Below are experts of layer 2 (counted from 0) of a mixture-of-experts language model. Rows are named router (the router's row for the expert), gate (a neuron's input weights, with its number), up (a neuron's input weights, with its number) and show model dimensions 384-447. Each number is 50 + 15 x the weight over its row's rms, rounded and kept within 0 to 99.
After each expert's rows: "gets" lists some tokens that make up at least twice as much of what it gets as of all text. This comes from a sample of Wikipedia text that the model never trained on. Tokens count by the router's weight.

# expert 15
router:59 42 47 64 51 65 49 57 60 72 63 39 51 47 80 51 39 72 36 47 77 14 36 50 37 41 66 32 50 49 76 33 46 40 55 52 63 60 24 44 34 22 54 66 74 52 49 60 52 52 43 36 39 51 23 66 35 57 38 54 56 40 40 35
gate0:84 22 47 53 31 31 55 64 50 61 25 22 60 36 49 18 36 61 55 56 51 47 29 24 43 59 22 33 33 49 77 22 58 61 36 30 21 77 34 45 48 50 39 36 52 53 40 41 45 64 31 36 41 64 47 51 70 55 49 59 41 43 81 34
up0:52 49 56 27 45 64 22 33 51 18 33 59 61 46 64 30 68 76 15 74 25 54 41 49 74 72 66 78 53 46 67 59 57 68 43 45 44 76 22 27 21 72 60 72 43 44 68 49 63 48 65 44 67 54 49 52 31 38 67 31 63 50 35 43
gate1:44 45 39 38 25 42 46 31 74 59 70 60 64 59 68 29 41 26 55 25 42 33 42 58 58 50 50 50 69 57 63 16 62 60 40 44 46 22 24 46 53 37 40 37 48 50 59 05 51 52 41 47 49 56 63 52 75 68 40 65 53 76 49 66
up1:34 27 53 54 64 89 53 32 13 32 46 58 45 56 13 64 64 58 60 55 71 55 64 52 74 46 37 37 50 48 41 38 40 54 42 50 63 51 74 66 38 42 37 48 69 59 52 55 34 59 42 74 36 57 45 35 47 36 20 46 52 35 60 57
gate2:42 55 60 14 60 46 61 53 30 73 61 25 68 40 43 45 57 62 56 29 34 29 40 36 39 58 42 31 55 60 24 29 41 52 41 58 72 50 38 70 64 30 46 54 60 43 45 29 54 45 48 50 47 66 52 54 35 45 56 27 14 55 47 42
up2:25 59 69 43 42 86 51 58 29 32 66 79 65 40 41 31 53 43 41 47 68 34 90 72 60 39 41 38 47 32 36 58 56 32 59 43 76 61 36 55 66 54 22 56 44 41 71 74 36 47 41 61 61 50 58 52 63 36 50 36 59 52 48 40
gate3:43 71 48 37 62 71 44 67 55 73 52 35 73 49 54 37 49 16 29 48 44 53 55 40 17 64 48 58 62 47 67 41 58 44 26 71 76 42 52 32 53 40 40 30 48 28 47 58 55 52 29 44 65 38 43 56 51 58 52 51 63 42 48 29
up3:52 43 34 49 45 99 40 13 36 51 51 68 49 41 54 65 56 56 62 69 77 12 84 80 62 52 68 43 56 26 46 51 60 34 26 55 56 31 52 61 54 49 67 40 12 70 41 63 53 48 42 41 61 39 53 46 48 38 65 77 39 20 44 47
gate4:37 64 57 50 30 44 31 57 58 55 84 48 35 54 59 53 42 49 70 35 52 26 43 57 55 48 59 36 33 45 21 37 66 71 37 70 70 64 31 60 55 44 58 49 55 58 49 49 78 44 37 72 54 37 33 66 69 61 37 46 69 44 61 30
up4:44 81 29 46 55 52 42 64 49 54 47 52 64 44 41 47 64 26 52 63 30 74 43 47 29 66 34 36 27 50 36 51 51 39 67 54 73 63 44 53 70 33 66 72 46 37 80 70 39 56 42 17 75 39 69 26 66 30 65 70 40 59 59 53
gate5:12 32 51 41 35 72 57 38 25 68 43 31 52 32 54 26 45 59 48 42 71 73 42 54 49 72 50 55 71 43 23 47 50 49 65 75 54 37 05 68 57 50 49 64 40 59 40 47 57 71 35 60 70 48 60 65 68 45 72 34 64 59 57 54
up5:73 31 36 75 48 23 23 51 52 49 70 59 58 18 33 20 56 45 60 61 55 38 19 61 27 63 46 75 61 55 55 73 46 73 71 32 75 59 43 44 79 48 49 46 42 52 56 75 36 45 52 16 72 67 56 77 47 53 24 16 52 44 46 61
gate6:55 23 28 46 62 41 55 37 30 29 33 77 42 41 63 63 75 52 70 81 61 45 43 52 60 51 64 21 45 57 50 44 69 56 40 59 75 50 56 30 66 52 31 41 23 57 75 28 58 54 39 53 44 41 20 44 50 39 54 57 39 35 45 70
up6:40 41 17 65 65 37 29 58 74 47 52 45 42 26 56 42 64 44 89 65 45 38 39 38 51 60 56 32 45 74 46 45 54 80 32 67 44 49 38 63 56 54 67 24 30 43 33 19 34 55 62 78 13 26 40 53 67 51 35 60 39 24 68 51
gets: "2", "1", "9", "3", " September", " November"

# expert 13
router:62 57 47 53 33 32 45 51 60 52 32 67 68 58 26 56 47 50 59 34 39 50 27 46 41 68 29 32 57 61 56 48 43 67 58 64 64 49 34 28 60 19 59 56 59 43 67 49 71 69 63 36 51 70 50 27 51 38 32 47 39 21 48 12
gate0:58 42 28 83 41 72 54 68 45 52 57 39 49 21 72 50 52 68 46 65 76 34 54 58 50 43 66 46 57 56 41 71 66 45 43 29 50 72 55 74 45 54 56 59 53 56 68 42 80 74 40 45 45 63 34 45 44 67 51 39 39 46 30 58
up0:46 49 65 51 29 35 69 72 30 66 59 57 53 25 70 40 51 00 41 53 61 49 64 41 53 23 35 37 22 38 69 59 39 38 43 50 49 58 41 68 38 64 58 49 43 37 23 47 59 65 18 65 33 48 54 72 61 42 78 54 59 34 27 52
gate1:62 45 42 42 46 40 71 54 48 34 45 52 52 59 34 47 49 70 62 51 29 58 29 46 25 33 60 40 58 40 64 65 24 59 47 67 58 63 66 41 63 71 46 63 48 59 66 60 52 37 52 38 68 47 24 70 37 52 23 57 40 75 61 59
up1:78 44 26 50 39 58 55 32 40 43 60 63 68 85 41 45 77 39 29 57 61 41 59 45 63 43 36 59 33 65 19 51 26 46 58 63 67 48 36 60 27 58 32 45 31 35 67 66 45 42 58 32 39 42 57 65 40 77 44 36 46 41 43 59
gate2:26 66 71 46 54 33 52 60 58 64 46 32 42 52 28 69 60 47 48 52 27 66 65 57 41 91 34 58 49 51 52 89 38 48 51 41 62 37 27 43 56 43 29 78 52 45 59 12 48 57 59 39 47 42 46 50 85 57 42 32 37 58 46 32
up2:61 44 48 61 47 74 48 20 78 56 51 59 45 59 55 41 66 44 64 64 68 58 46 46 46 70 37 57 60 66 16 23 58 57 57 44 31 38 62 53 27 57 50 47 45 57 07 62 68 51 73 56 60 69 81 23 53 26 45 59 47 67 49 61
gate3:52 95 57 69 48 53 37 41 44 44 60 39 72 51 39 68 62 39 66 65 70 26 59 57 71 39 61 71 63 84 39 27 59 50 36 60 73 41 60 48 48 39 50 61 33 60 62 57 33 35 73 68 51 34 38 53 62 51 27 50 56 34 66 52
up3:31 38 32 40 47 36 78 55 25 53 46 69 58 52 48 37 63 47 60 60 37 59 35 26 62 47 77 64 51 56 68 48 73 27 35 68 49 56 27 29 33 34 25 63 19 56 33 68 58 16 46 30 62 42 44 54 57 37 48 39 66 44 69 54
gate4:37 45 56 34 43 51 83 69 36 44 63 65 45 37 53 81 40 39 29 47 73 29 61 50 29 78 33 47 56 54 60 44 41 24 78 42 49 37 35 61 63 30 39 55 42 45 37 71 10 64 51 42 52 61 58 50 40 58 60 38 39 45 55 18
up4:56 51 46 62 43 56 24 24 53 29 40 38 46 45 56 82 57 71 53 51 58 69 46 47 15 44 67 54 66 52 55 65 50 67 30 51 74 45 38 34 51 55 50 23 65 54 71 41 78 42 49 64 25 71 33 68 78 22 62 68 51 48 42 38
gate5:49 60 41 63 43 63 33 58 50 47 26 52 51 57 57 40 45 63 38 47 54 67 59 37 58 64 32 62 44 53 73 56 44 52 73 56 45 61 48 70 52 49 60 51 22 52 69 48 51 81 46 57 54 34 36 61 60 39 22 45 51 49 52 57
up5:39 45 56 50 44 51 54 68 46 63 56 32 78 44 64 38 59 55 56 38 54 51 65 62 45 17 48 32 70 41 46 25 25 50 37 23 66 28 42 50 25 50 62 52 48 63 44 81 28 65 47 63 80 40 57 73 33 43 16 35 42 41 55 52
gate6:32 59 63 31 40 59 32 62 53 49 56 47 24 57 67 39 58 38 15 35 39 67 45 43 50 50 49 54 65 34 55 55 48 36 50 50 65 32 53 48 77 58 69 37 51 50 36 75 36 46 60 56 58 32 85 79 38 28 54 31 61 13 52 58
up6:36 64 36 46 60 68 37 45 76 61 62 22 46 34 26 49 54 47 18 37 53 53 31 61 20 49 34 66 44 65 35 66 23 40 33 52 43 61 39 37 37 52 42 57 55 44 54 19 37 68 54 54 38 33 76 93 47 48 61 50 57 65 46 20
gets: "-", "0", "1", "2", "9", "|"

# expert 5
router:22 35 30 39 58 84 39 47 49 47 47 49 80 46 41 56 39 81 48 58 66 45 43 50 51 47 57 47 48 52 37 46 69 33 34 63 72 26 64 77 48 68 59 59 58 82 87 64 55 65 56 50 66 32 58 44 42 26 62 45 45 38 60 29
gate0:60 36 63 47 10 65 57 47 39 64 60 81 58 77 58 54 48 46 57 49 50 27 55 45 69 31 65 37 65 71 26 48 62 57 48 34 54 69 68 54 30 56 51 30 80 18 48 44 39 75 41 50 65 58 42 67 46 56 73 40 55 65 60 48
up0:78 46 58 48 29 78 21 40 13 55 34 59 53 51 24 57 61 80 45 43 46 45 56 34 71 32 71 55 59 48 49 61 51 53 30 77 39 39 65 62 53 39 47 36 65 18 48 69 42 64 50 42 62 39 46 60 63 77 68 58 41 57 81 38
gate1:16 26 31 51 31 58 40 61 45 47 34 46 67 56 40 62 49 70 66 61 43 56 44 68 43 67 61 38 47 51 35 40 41 73 47 39 39 61 36 37 40 46 44 43 55 45 66 21 64 50 54 49 59 33 46 41 15 72 56 47 52 61 39 65
up1:58 31 36 35 70 48 94 41 22 56 47 26 32 56 64 72 61 78 39 42 42 37 42 63 62 67 11 64 43 58 49 73 51 31 19 46 42 41 69 17 22 16 34 35 68 36 53 64 63 55 72 55 50 51 53 36 43 19 68 36 44 64 42 79
gate2:37 37 49 63 51 71 37 51 71 49 49 40 65 40 31 31 46 63 85 48 67 45 51 54 76 26 61 45 56 36 26 47 39 38 44 61 47 41 54 60 42 73 33 37 49 88 56 45 55 53 59 67 65 53 46 67 60 45 34 51 47 83 33 51
up2:30 55 32 32 56 55 60 41 63 60 52 67 45 45 37 62 65 68 69 61 79 45 63 27 50 65 42 29 80 66 33 27 39 69 69 97 44 63 44 33 54 47 47 37 44 53 64 50 56 29 84 46 29 54 59 63 64 55 65 44 42 54 39 60
gate3:59 37 34 59 66 69 55 62 34 63 15 41 58 39 58 45 41 68 57 64 64 44 42 64 52 77 41 57 79 50 53 51 61 71 65 38 49 41 61 51 74 32 50 54 63 44 61 59 40 46 60 50 10 78 32 28 61 25 72 00 66 48 45 54
up3:64 50 63 28 51 26 16 58 69 76 51 61 59 52 44 58 56 32 71 49 58 17 30 42 40 60 49 49 49 40 73 48 59 55 49 60 56 30 43 38 26 49 56 33 38 76 38 30 22 63 62 35 33 61 68 35 43 34 52 74 55 48 48 48
gate4:40 45 53 62 69 65 77 71 60 43 45 48 39 33 75 52 39 51 27 66 61 43 51 78 34 44 70 42 44 41 73 44 43 59 36 62 47 36 20 28 47 34 39 57 28 47 47 48 62 43 17 31 42 53 04 33 69 62 28 45 36 44 52 15
up4:58 40 47 63 60 31 28 58 76 20 39 25 60 76 40 41 28 42 40 50 87 56 56 40 22 78 16 75 38 59 66 76 49 59 38 11 42 34 79 53 69 45 59 20 33 55 60 26 44 54 54 62 60 27 54 27 45 57 58 36 28 38 51 70
gate5:59 31 57 41 64 31 62 54 53 63 67 32 33 23 63 52 51 59 45 49 77 69 72 62 30 39 42 51 32 56 54 57 54 67 32 56 48 50 25 50 42 53 25 43 42 56 31 58 65 50 40 41 42 83 39 48 54 80 56 49 46 62 45 31
up5:48 41 49 49 54 43 42 66 52 57 51 43 36 41 23 51 46 45 55 47 65 51 22 39 52 54 57 52 67 27 06 47 55 22 67 27 37 37 47 31 73 78 16 58 70 44 45 56 43 41 62 86 60 28 59 38 61 75 66 52 38 67 52 47
gate6:42 55 50 55 73 64 49 32 71 09 49 52 46 51 51 51 53 69 44 45 57 53 38 53 27 58 26 38 50 39 41 48 44 51 44 39 61 40 68 68 51 45 49 89 27 27 65 89 57 73 62 53 54 60 29 60 50 58 48 53 42 52 48 30
up6:49 63 33 51 87 85 43 34 48 53 47 73 54 70 45 53 28 74 31 41 46 29 47 42 47 73 37 55 40 63 42 31 44 25 31 58 29 11 45 51 26 33 37 69 40 49 77 60 79 49 38 43 53 57 23 44 67 34 21 45 54 57 48 40
gets: " of", " in", " to", " and", " for", " on"

# expert 0
router:61 55 52 41 43 62 44 49 20 74 35 31 56 40 34 57 57 62 38 51 67 38 48 55 35 51 61 43 60 58 43 76 47 64 62 42 39 60 73 71 57 63 51 59 50 68 45 46 24 58 60 44 66 65 70 70 72 36 85 40 45 67 80 32
gate0:19 62 64 70 55 61 59 22 50 53 70 81 72 53 34 38 54 24 32 43 48 31 40 51 62 61 66 65 79 50 60 74 24 77 35 51 82 53 67 49 69 56 26 48 68 66 27 41 45 70 53 45 48 58 67 57 49 57 46 57 41 50 42 53
up0:58 33 45 62 76 43 46 52 76 27 57 51 71 86 57 64 73 42 28 51 59 55 43 53 49 32 52 69 50 71 56 67 62 37 47 38 12 32 63 33 63 36 50 79 33 58 65 57 61 28 57 52 67 43 65 38 53 55 37 50 52 44 47 50
gate1:63 56 38 50 69 30 70 32 40 40 65 46 53 24 54 37 40 30 54 55 32 22 66 50 59 59 73 18 52 31 53 58 45 63 63 72 82 58 42 36 73 57 31 48 11 52 72 57 51 71 48 53 56 71 59 81 71 47 81 44 33 34 65 58
up1:52 42 20 62 36 69 37 61 47 59 44 65 22 55 54 36 67 47 62 27 70 35 24 50 58 35 33 49 48 69 24 60 32 30 56 31 38 25 50 48 26 49 64 79 38 33 55 69 59 24 70 44 50 49 40 47 21 63 38 26 47 46 59 60
gate2:37 59 63 57 48 24 35 74 64 42 55 39 27 41 58 65 51 22 82 46 33 48 31 70 57 54 41 35 72 46 39 57 30 71 47 22 57 33 56 46 50 69 27 53 88 57 32 54 32 15 67 66 54 59 50 46 56 62 49 66 58 68 57 58
up2:52 40 47 40 68 58 69 31 65 49 71 45 63 47 53 62 58 32 16 73 40 57 57 46 39 19 66 66 57 52 75 45 35 55 57 66 37 54 44 65 52 58 65 40 36 19 51 64 60 41 71 56 49 66 56 50 58 54 60 57 71 61 63 44
gate3:32 59 46 66 66 75 59 59 46 57 27 60 33 41 57 36 67 46 28 29 34 46 52 40 42 62 49 66 43 45 68 71 40 89 60 22 39 37 69 66 79 63 30 68 47 59 28 66 70 48 38 51 52 99 50 62 63 50 49 30 35 39 27 45
up3:24 43 56 56 44 29 38 24 51 34 48 36 34 34 45 43 59 40 61 22 52 65 61 46 43 54 57 67 56 54 55 32 54 69 39 40 38 44 55 47 50 63 57 64 45 24 84 63 60 10 26 44 60 40 50 54 53 36 58 54 56 29 42 63
gate4:58 60 36 57 45 62 44 62 46 56 40 49 30 57 38 62 45 51 52 68 49 18 57 70 44 80 57 47 61 51 31 67 92 61 39 22 28 70 54 69 81 44 48 27 55 45 67 32 66 43 38 42 48 49 69 50 42 24 71 34 55 68 45 49
up4:37 70 57 49 43 64 40 48 45 57 54 49 22 52 67 73 45 03 49 68 19 54 33 40 43 31 68 63 56 42 57 52 42 46 61 61 54 59 35 61 50 72 43 38 73 62 38 55 59 29 64 45 56 36 64 82 52 54 39 56 79 72 72 76
gate5:11 39 58 37 41 41 56 63 70 53 46 68 25 46 37 55 95 58 40 34 71 56 81 55 31 56 55 55 36 56 59 53 47 78 47 54 56 47 57 51 62 65 48 54 74 23 38 45 77 58 61 27 65 71 59 48 19 79 55 51 74 56 54 56
up5:22 36 62 60 48 32 62 42 52 56 71 78 49 44 64 30 18 48 54 35 29 55 55 58 50 49 73 71 48 56 17 32 61 57 57 25 46 57 51 36 57 53 39 69 44 18 70 41 71 66 54 67 57 70 30 52 62 72 55 51 33 49 66 56
gate6:30 44 60 46 12 32 61 27 32 55 46 36 42 47 57 47 57 40 44 58 57 51 57 74 36 65 20 58 43 57 50 35 43 63 70 24 42 51 32 57 62 50 57 57 42 62 40 46 53 63 49 77 40 51 48 43 45 36 46 38 38 60 47 53
up6:16 45 46 59 48 51 50 37 58 50 61 73 57 65 52 42 52 47 53 28 75 58 70 76 60 50 51 63 47 54 45 35 62 57 46 49 55 79 46 62 52 76 56 38 53 45 35 56 61 63 67 29 41 59 37 77 41 41 57 50 47 50 51 37
gets: " that", " to", " as", " in", " of", " for"

# expert 2
router:58 36 55 61 43 30 45 53 53 52 42 56 87 60 38 53 57 33 29 60 35 80 72 43 68 59 32 48 55 46 41 40 52 75 46 79 19 38 69 44 46 40 48 46 36 68 85 22 74 19 47 55 50 57 56 41 64 29 76 41 43 48 43 73
gate0:48 41 55 37 74 61 46 31 53 47 48 29 76 75 24 40 52 43 58 63 33 28 74 46 57 61 15 69 67 34 50 50 25 76 09 62 71 54 34 66 61 37 29 54 55 24 83 66 48 37 42 30 31 48 26 18 38 64 74 44 69 26 51 75
up0:46 53 34 51 28 26 49 53 35 54 61 61 77 46 75 31 43 58 48 43 41 33 68 72 95 64 35 50 40 43 43 49 41 39 43 79 36 62 56 53 25 47 39 41 51 56 48 36 57 62 63 44 35 70 41 50 42 41 47 36 24 63 65 32
gate1:45 34 53 39 62 55 87 52 71 43 63 76 39 68 40 39 72 40 58 63 29 37 58 67 69 62 36 56 37 45 75 72 50 68 48 63 62 25 42 33 46 67 29 71 39 51 37 50 64 72 56 51 54 55 37 22 61 70 58 28 43 55 46 35
up1:41 55 24 42 51 70 52 39 47 68 65 63 30 51 67 50 36 40 38 52 63 53 55 49 69 63 59 52 24 54 52 46 55 59 49 54 52 64 65 43 46 71 84 26 35 63 62 31 37 58 22 61 61 39 49 31 32 34 47 67 37 33 68 39
gate2:57 33 53 42 75 64 37 35 48 61 55 33 33 41 50 40 32 59 27 38 64 59 33 44 66 55 31 69 36 45 17 36 50 49 62 42 55 52 59 64 69 41 48 46 52 47 63 36 21 61 51 64 75 80 59 28 54 79 40 48 49 43 52 42
up2:64 41 46 45 47 58 56 57 41 51 56 48 18 55 65 35 78 45 39 49 21 35 52 33 30 46 34 11 38 50 42 41 30 74 31 20 41 35 46 26 53 53 78 68 29 61 52 56 64 48 53 31 79 63 40 55 51 82 69 50 67 66 60 39
gate3:56 67 50 55 72 45 47 59 47 65 37 63 44 36 81 52 78 33 66 88 69 65 45 79 72 57 38 67 73 36 27 32 34 68 44 58 68 59 36 80 62 43 54 56 30 76 41 46 73 48 66 51 51 60 26 62 47 73 55 41 52 43 61 56
up3:56 73 54 59 60 59 51 30 70 48 56 35 56 71 37 54 46 78 30 47 62 55 53 40 67 42 35 31 55 66 94 63 32 61 64 73 55 74 74 66 44 39 41 69 47 45 57 64 34 53 42 56 35 47 73 55 59 20 49 35 55 54 63 40
gate4:29 49 37 44 42 39 37 50 45 67 52 33 60 28 42 50 65 77 43 36 33 46 50 61 55 39 49 00 69 36 49 56 53 85 54 52 22 26 57 75 26 55 48 17 83 73 60 33 33 51 16 54 49 67 36 18 46 45 66 44 64 67 63 57
up4:44 68 30 46 76 43 37 47 73 32 33 36 55 46 60 43 36 40 26 36 50 46 39 62 45 49 31 52 35 41 41 36 65 54 57 44 50 34 46 75 56 63 31 67 45 42 64 48 40 38 35 74 51 47 28 57 86 50 18 30 50 42 69 60
gate5:78 49 39 63 36 63 67 73 34 56 45 50 60 55 09 56 55 55 35 70 75 51 63 56 21 65 41 55 78 37 28 20 54 47 40 59 44 53 80 25 44 66 51 30 59 55 43 57 30 20 34 56 35 58 39 37 27 54 48 59 39 62 65 94
up5:29 67 41 63 59 58 32 65 55 36 43 82 73 90 46 99 34 57 42 58 53 57 61 56 44 58 54 64 63 54 30 46 39 60 46 54 20 42 48 44 51 49 29 40 39 58 48 45 72 29 20 68 31 83 59 67 67 69 66 61 86 47 40 45
gate6:43 23 50 37 38 42 39 54 44 68 80 58 46 75 37 49 54 42 56 38 48 32 56 49 59 41 75 44 58 49 65 42 38 53 50 76 63 54 41 75 20 72 51 53 49 59 51 49 49 42 43 27 23 62 61 34 51 43 43 55 37 63 74 57
up6:50 79 45 45 61 36 22 46 69 55 54 46 40 78 41 46 53 09 72 70 47 46 57 63 03 56 69 47 65 61 55 77 57 49 44 41 36 56 54 73 34 67 34 70 47 35 35 40 64 35 61 31 67 31 46 31 59 61 08 33 50 54 50 70
gets: " |", ".", "|", ";", "-", ":"

# expert 10
router:61 61 66 60 53 71 51 45 44 46 47 46 29 87 42 53 52 43 58 59 69 42 56 40 74 33 46 53 68 42 28 26 56 57 50 44 51 58 52 33 26 39 46 58 59 53 36 72 44 60 32 34 22 42 77 37 41 50 42 54 68 50 11 26
gate0:30 52 54 36 37 48 22 63 53 39 39 47 58 89 56 52 41 41 25 52 74 32 33 30 49 31 25 33 64 50 40 61 63 40 66 63 77 70 53 62 45 61 44 29 44 56 42 48 72 54 44 58 44 60 66 51 41 48 41 41 34 66 59 39
up0:33 64 69 52 61 54 65 49 70 44 51 43 68 50 40 50 46 57 30 83 48 52 63 50 33 63 46 84 55 54 68 71 53 46 49 18 34 33 51 85 60 56 45 68 45 68 71 37 55 52 57 49 36 51 35 49 50 67 37 41 71 49 47 33
gate1:45 75 81 73 52 68 51 64 18 31 38 51 61 62 47 32 36 69 34 28 36 77 58 74 50 43 39 45 85 52 44 54 59 47 36 47 63 44 56 28 36 68 32 56 23 44 33 31 46 53 65 32 49 80 64 52 36 57 49 17 82 68 67 49
up1:55 30 49 35 44 66 63 58 49 53 40 60 42 33 59 61 59 65 70 37 44 52 61 65 56 62 66 27 46 56 60 44 61 44 21 61 61 49 56 38 57 66 51 77 68 22 83 47 23 30 48 43 62 82 61 26 39 32 18 50 48 65 50 48
gate2:19 45 77 82 29 55 49 65 13 38 71 34 57 27 30 62 91 46 65 64 54 73 73 48 49 36 52 51 49 52 51 55 67 39 63 38 26 55 64 33 49 44 65 71 58 58 71 69 44 67 49 29 58 64 59 77 63 46 64 52 17 39 36 37
up2:28 61 78 59 57 58 67 50 62 73 88 48 50 45 50 58 62 39 65 52 45 51 34 37 56 35 49 46 62 55 56 60 40 82 68 29 33 57 23 54 87 27 59 60 55 45 69 51 55 44 54 45 55 43 44 66 32 36 53 64 41 37 50 48
gate3:75 53 52 58 32 70 55 25 58 45 60 20 55 48 77 50 46 59 51 39 39 37 45 72 55 56 67 78 63 32 62 44 83 62 48 46 64 48 49 38 34 49 58 33 29 47 46 42 79 64 51 29 51 47 75 62 64 43 47 31 61 71 50 43
up3:78 82 45 24 56 56 54 39 61 57 48 49 22 66 71 78 33 43 66 43 53 54 31 27 26 38 51 50 40 60 60 35 29 56 42 41 31 49 40 30 54 04 53 53 62 41 78 41 59 58 42 43 37 76 57 43 57 56 28 47 49 68 85 66
gate4:81 33 29 41 45 79 47 49 52 48 79 85 62 65 66 33 28 75 79 30 15 57 31 63 22 37 49 85 56 42 28 63 69 51 73 52 46 44 59 56 55 50 47 58 30 41 69 46 62 25 38 47 69 50 49 43 53 60 59 38 38 74 52 50
up4:30 64 63 43 48 24 55 52 40 36 67 40 60 66 66 52 36 52 73 46 59 58 29 33 66 45 60 56 73 30 64 68 23 75 40 69 26 11 37 39 26 32 44 65 66 37 46 90 25 76 40 58 38 58 67 63 53 38 61 61 60 29 50 31
gate5:54 35 47 41 72 73 28 39 46 53 48 71 23 29 55 56 77 47 57 58 36 64 69 54 61 68 60 58 42 36 51 43 71 40 70 59 52 35 50 58 29 30 82 32 73 70 53 20 25 70 51 55 49 50 36 43 59 25 32 41 52 32 43 47
up5:08 40 44 38 76 35 31 42 37 25 54 55 31 62 55 56 41 52 55 59 56 39 64 45 43 35 56 77 25 42 52 78 26 60 33 68 47 50 79 43 44 59 36 50 44 66 76 69 42 40 75 45 50 67 34 25 63 66 30 61 72 83 53 57
gate6:76 46 22 75 56 46 75 50 35 46 29 47 64 39 42 46 55 27 55 45 44 34 16 57 48 59 53 52 72 59 46 64 46 71 46 42 46 17 50 30 59 42 71 59 78 50 65 65 42 42 14 38 07 55 65 46 61 56 60 43 32 58 55 74
up6:35 46 63 56 41 55 34 70 53 59 34 49 54 58 42 42 60 47 49 72 50 49 42 50 67 72 57 61 50 52 48 49 35 26 44 27 51 43 59 49 39 56 48 59 54 67 75 43 43 42 22 63 71 54 39 73 63 43 47 42 82 38 25 45
gets: " ", "1", "9", "–", "t", " A"

# expert 9
router:76 39 63 31 72 48 47 44 70 58 48 50 41 70 76 56 46 57 42 68 53 41 47 38 59 17 55 60 32 39 51 53 69 23 37 46 61 68 41 33 54 50 58 44 80 26 59 46 30 64 20 49 51 11 34 48 53 44 49 52 53 33 37 42
gate0:58 40 70 42 47 55 45 52 52 68 67 70 78 53 76 54 58 46 47 57 46 51 60 22 62 74 61 22 49 53 49 66 80 44 53 79 78 61 53 76 34 75 43 37 49 24 28 49 25 41 42 50 64 72 50 56 75 39 55 24 65 60 47 60
up0:44 62 83 41 24 58 57 21 45 35 39 87 63 73 40 47 47 28 49 36 64 66 39 68 41 62 62 22 42 55 48 48 25 52 18 63 48 59 38 78 32 65 40 23 42 54 40 38 36 32 57 27 65 31 64 49 39 48 54 43 59 62 36 87
gate1:44 17 43 45 63 46 39 46 40 49 38 53 68 68 50 45 47 72 81 44 50 18 56 34 45 51 22 57 51 29 45 39 76 70 35 65 41 65 34 47 30 57 22 41 61 49 63 68 47 56 51 31 65 60 84 64 42 53 44 52 57 54 52 57
up1:35 57 55 49 54 58 65 55 51 31 37 54 33 40 72 27 27 61 62 49 59 58 42 56 27 49 62 40 74 39 53 68 45 57 34 57 53 76 44 48 24 69 59 55 42 43 68 64 34 39 49 51 54 59 43 24 55 64 32 44 60 39 60 43
gate2:46 33 46 39 50 21 57 50 67 56 39 60 56 40 59 35 42 48 58 85 31 73 40 73 34 59 41 34 36 32 73 38 59 80 47 38 46 71 43 38 39 57 85 60 48 27 59 44 38 40 37 34 55 72 56 32 77 51 43 19 62 54 24 54
up2:41 51 55 31 30 20 47 68 50 72 54 45 54 54 75 55 31 47 29 42 60 34 45 57 73 31 47 52 42 46 46 42 36 47 32 57 36 40 37 76 29 61 68 40 72 37 61 83 47 63 74 64 30 50 35 70 54 24 51 41 58 42 56 63
gate3:70 49 82 52 64 50 65 61 22 65 46 45 38 47 56 39 28 73 35 47 49 29 39 58 47 45 46 50 83 50 69 52 38 47 47 60 66 54 52 61 50 53 44 46 53 68 67 53 57 58 39 48 89 52 54 42 56 54 50 43 29 36 37 39
up3:63 51 61 49 68 86 48 39 35 53 76 74 21 35 67 38 19 53 65 87 52 61 55 29 41 55 53 53 26 29 53 47 63 45 90 49 56 56 58 77 39 24 46 76 26 49 40 35 62 79 50 64 78 50 66 50 43 53 27 33 45 36 37 22
gate4:31 37 63 31 56 34 28 38 62 62 55 38 53 41 51 45 34 53 43 39 44 47 43 38 53 55 66 71 47 34 61 38 77 51 65 50 36 68 38 47 44 41 42 21 35 77 19 22 66 74 25 50 31 20 45 36 52 46 46 35 38 35 59 44
up4:36 51 37 50 10 42 85 53 62 55 54 56 66 61 62 44 45 41 51 62 29 70 42 50 53 64 54 84 46 82 67 41 48 50 62 49 47 54 45 32 36 58 40 34 10 60 27 51 55 44 66 52 17 35 57 35 60 65 38 50 32 49 52 55
gate5:33 34 41 37 73 42 69 73 22 64 42 53 37 47 78 46 66 20 62 66 54 70 50 54 44 36 55 58 52 64 72 35 49 41 45 51 45 50 63 28 62 32 50 47 52 60 22 58 60 71 34 28 50 28 51 28 65 57 49 38 39 57 48 43
up5:71 35 44 35 04 74 37 56 33 41 61 65 27 59 29 54 55 69 43 60 37 54 52 27 60 58 33 63 45 50 47 41 75 54 14 76 65 49 48 38 48 50 50 20 53 25 23 61 57 26 71 42 79 56 73 39 41 30 65 63 29 73 52 40
gate6:34 29 47 57 56 53 50 28 36 37 60 42 40 88 51 48 70 41 71 58 35 56 47 51 41 67 44 28 62 51 52 75 59 48 17 55 63 61 50 36 54 34 50 62 65 48 45 65 59 58 53 41 82 52 53 59 37 43 44 54 20 31 55 63
up6:66 59 19 54 44 55 38 46 61 62 47 49 70 58 42 68 53 58 29 61 78 31 33 38 51 38 51 63 40 49 39 28 40 59 88 62 61 51 82 51 61 47 51 51 73 35 45 19 42 55 38 36 41 38 26 36 39 22 32 56 47 56 61 63
gets: "0", "5", "3", "4", "7", "8"